From a checkpoint of a small mixture-of-experts model trained on Wikipedia.
Size: 14 layers, width 512, 116M parameters.
Training: 651M tokens, 9940 steps.
Below are experts of layer 10 (counted from 0) of a mixture-of-experts language model. Rows are named router (the router's row for the expert), down (a neuron's output weights, with its number) and show model dimensions 256-383. Each number is 500 + 40 x the weight over its row's rms, rounded and kept within 0 to 999. Numbers have three digits each.
Before each expert's rows: "comes before" lists some tokens at least twice as common just after its tokens as in all text. This comes from a sample of Wikipedia text that the model never trained on. Tokens count by the router's weight.

# expert 5
comes before: " |", ",", ")", ";", " (", " County"
router:462524576557435539428482474442428508454466512458576541489496449460444457500487541463506481541527535493511495491546541586514488475557537535467481435515491460551546448476501566424547484557486575479502512500557523445511446461473446512580491478536516476582484541459536474446469555458522538531513504483451456491520470529544476586468533517464480542512522588464493463500500434431487504503544
down0:522459561537503482505492433484466544467493580462501520487417488481484505504504468523476474503532436414457549542564538527526430468475545568511447499518485530521476435468469498529540500489478533518443479496536451474584423458454488489501521473555531505530520539448476494559493530523594411517535486411464541492453503461490513546514560482412489495429461506527583472455525479520526503471466
down1:533457533472517506494518482458490477459531476440464411440560453578486405589473537566474471507522513484540551525484499552604506459448537536496558560517560467492521473475465532488571483508551497497468475468460520558509469499529525451502500528514464507531492473483451467558537492517466517477467486548511512502532428467492532544477491517442568553490504524465478486473491537517467484441552
down2:455440579480444566552424514523511582443522527471532504515492492479490537498534412502516539468489490494454579493502569485490435481471509535478504586451510518484555526529553490463486523430550494505427520482448492492467482516451528475473549536510522499450571527498473561503442561494560438437507469522514445547511432504513485548505491455502488522529503535523560463539495463525479479466501
down3:434430528482442522601562448549468437532437556457510512594472510524546500481526526489548510510484554497548549501547534513572464537490466563495529542529517463496519448516446467452430516499468477563452416507476417440451523561567495548505498509541499566490521553439547482490505486477414467588470446499561508458555497463566515428477511537460487498470476451496485540529533457571450486544624
down4:526552494446534472464604509507451564481450536380476480489500455502554524553555432515527495466553527459566545458534544557428453523524534559482520571562520535453461478476418508502490475500540509537489495456503545455495491476486538470501588508519530519464487471432516521500428552495495491506431445445526571492412487483536488547408546494480511505480511544510482555477445498495487484508523
down5:484506481504564473529419544439544498485417483518519472538461549490561561481491499489525488418528548528392487477525513452491520421512511520484494509456572514451396517502503473467457548487518410509470553414528441479491547554546504477487518502478540535475533547521502471507458463436516429502437450559540482523456546477540525452457440523619489429516515448443493584544514565435513446437485
down6:501482526417464540466522471561539506488487570480454452470527426517502493426602519517438494523477419554546494492644474458525569545489510531491493459498477526521515511483510486452485500479504509489500479425509429520527524487489422541508507571495472548536547510538559554557562502451475584497532521475550511485431521457528450538486518491594490519488458505594418567487545503443466478532425

# expert 10
comes before: " the", " a", "th", " years", " August", " May"
router:497471469486455530498446575500506494555505515558484495472524474522577465513451497428528511529514498538516414547492473525530548506486462493487478490473482494492463530498567558489497457417531507471416436434441525448452466466391447476530529507470527484585443452473490466511502536481437515515553418461489421504474483498458507518527520441547528546548496504461517470469501489532551549520486
down0:492589469537491474524498457470502512515512442464492501507542447481518527493459536487531509449508529492529472489517503514456527515484461519547484546488494433481447451453506578559495502435513514451454539467532472513521465483458485468475490489470509427496543503504490522510452515495557502545534502499550475488541518448528526531458542424433480507457514512534466451494465473457477547487454
down1:538543528515451512549553497529481462469552562511474456434471454515512481523509527522390468494539447466497494523544530493508607508445499366504494458451487471509522555491514537544513444481453510526517499428499482448509523413557497445484476512525549486536463446483482485556523482566579481482469497491542443493481514562441466537536508536596438539558449552501514464506451538419480519524536
down2:461493501493532489541451519509548483586511497482485472589514489527507593485558510497484482530513500495505493486489442479516541586457468546468566496433451511519540527506494473530477463623564526554541509541489440546495474496481600492500456418501483579500552513469531522525457470438509526508481543572545461412494458475474555495493477428513499468527508507450507539500543508536534490558517
down3:427459550434540495483496495542515545575461445561472481494446489558509460496508527519508503449440496537548440539466531506519401486519503444492525449475449478518470536514572456489532449338506503471593462501504599540510502470497549650492528460556451456428444454572448498469475571472498560492521538504492555503541486429551576493503506517436423495529487455474448478567500444495431513564457
down4:549532469482477499456537559484438524564515528527486539516519507524417532477530489522409465531486461440516460545550421498507551523448529488458507586467506543503551522507416528538520461501508512527502531468554473485540425466441482439496453417458513519459487529500503489557507522523498432520546494532497408500538482492462546543502457501457491493578501573513562499488510478486448540513482
down5:464474499431475436546528487513546565513566518511499434457421502535514521508519503521398490575513522590552498479531496526481483433473436539532541502507511467509480567479504553426486527451534505487452497529464464472445516500485510539510538487498424422466431507517449586512452564447555553466599488502485547473483512452435481492441502535470561498528501445562523540521499588480525505542431
down6:495498495475570487562569499479502468515562477506489546488525422529475496503521416526496544533505560466526494468516475549467424521479499482597564478514468497563531496536516489545462534614433504573408550528510468457498462569514509527533474603433513509506523533458490448473517491479507558514497530551511471503536488515538503446470529506523480481522541542579469481464462483576517504470487

# expert 16
comes before: " |", ":", ";", ")", "S", "---|---|---|---|"
router:472508540534492446551556594439484533493561501471543539568571466510541568479504504472506456469401515549505492467526556496533459457462529566481488509458522534477457459429429493458556513554477541524441609500543533444545523533582505459481574503481442449506462462510503505513540438439512538515577532456570466506443524515504543498518506551475543502383522431538466590434463516543522499529493
down0:531470421529482498459448457500483493512534476483417419471490539592465506528510478498473550456523488471546398481503553457463516538497503476551454524472513486484606465517483426521521456467537451555501507476527469516520514503477551516522526478535501450443607554436470539519468475522454501465521490486425518523543482425531446471435399543466535464440564494517521509573582448484527461545528
down1:517534573464498494576452527430519539501436549476574546521430574491474481428528506435501522485506494521529431555519542545437517519548528453551489444473459540532489497573438499484474492609497523488557396549507506481462529518509464500536445445450519498481533462516526534491542542478499458479500489492507473456424415538581557519478481482529519446446466440468500435482566485499533539573503
down2:497526604500525525506519453453443519489580429425501406457478515500432498525428545484515469512487546467418541488492495559549517528577468493457476467475526467533555509456566501566511512551497511509499472499593512526471505538546535501557494519509517463433480508471520535513477443454523546369548526469509465460403485517567569483508527522477454554515535475486494493499459488487426498478473
down3:462509483516499492450517529477516475495522475500458509534492514523593478498468445475493463480539482535485529482506485479493427479535504560551580550524586508468480503475461512504461462456494514582480492543513470438549572550490516465490524461480541447479453454493501531504539440505493472499538480570481408502533578498396458490457559465491459535560493463556551507542558489513521512450447
down4:535432418458567433544508475547533520537525519536546537567524538575534566462485452498506488395537498459495537440566436492519488505461512477511515518486524499528458532462533506488472518518553511463480485456512546433522570565477459449528408498576519528597487496464546492459547431515517532516527463617557531494479465477515469570449494538473479560532541480527489482420525512434575488483497
down5:501444525480470503512500525491511471521449504526464527541546501514536451492478461439473570575483449463512527528533532486565511513549439486476518520553495429474493475441462472452460517535539478512534467513452415505513509498466421494391524490464490535470450604528494488510487428558472502523496471477549539462488524582485537464542484474439434433526568543480423525433482523593463530545483
down6:488571495526532565406540479531482527515501534502506562473473465464530535534497487497520547482508512555500548525517527497537498487485585441478530590472531499514453491520457509546511510452537517530474449555458476538488489479488453497561536568563570546474497476496574500503491495529468503549506552533525466494507439434480478462452479495476434540607522472442499480526461479493431459509510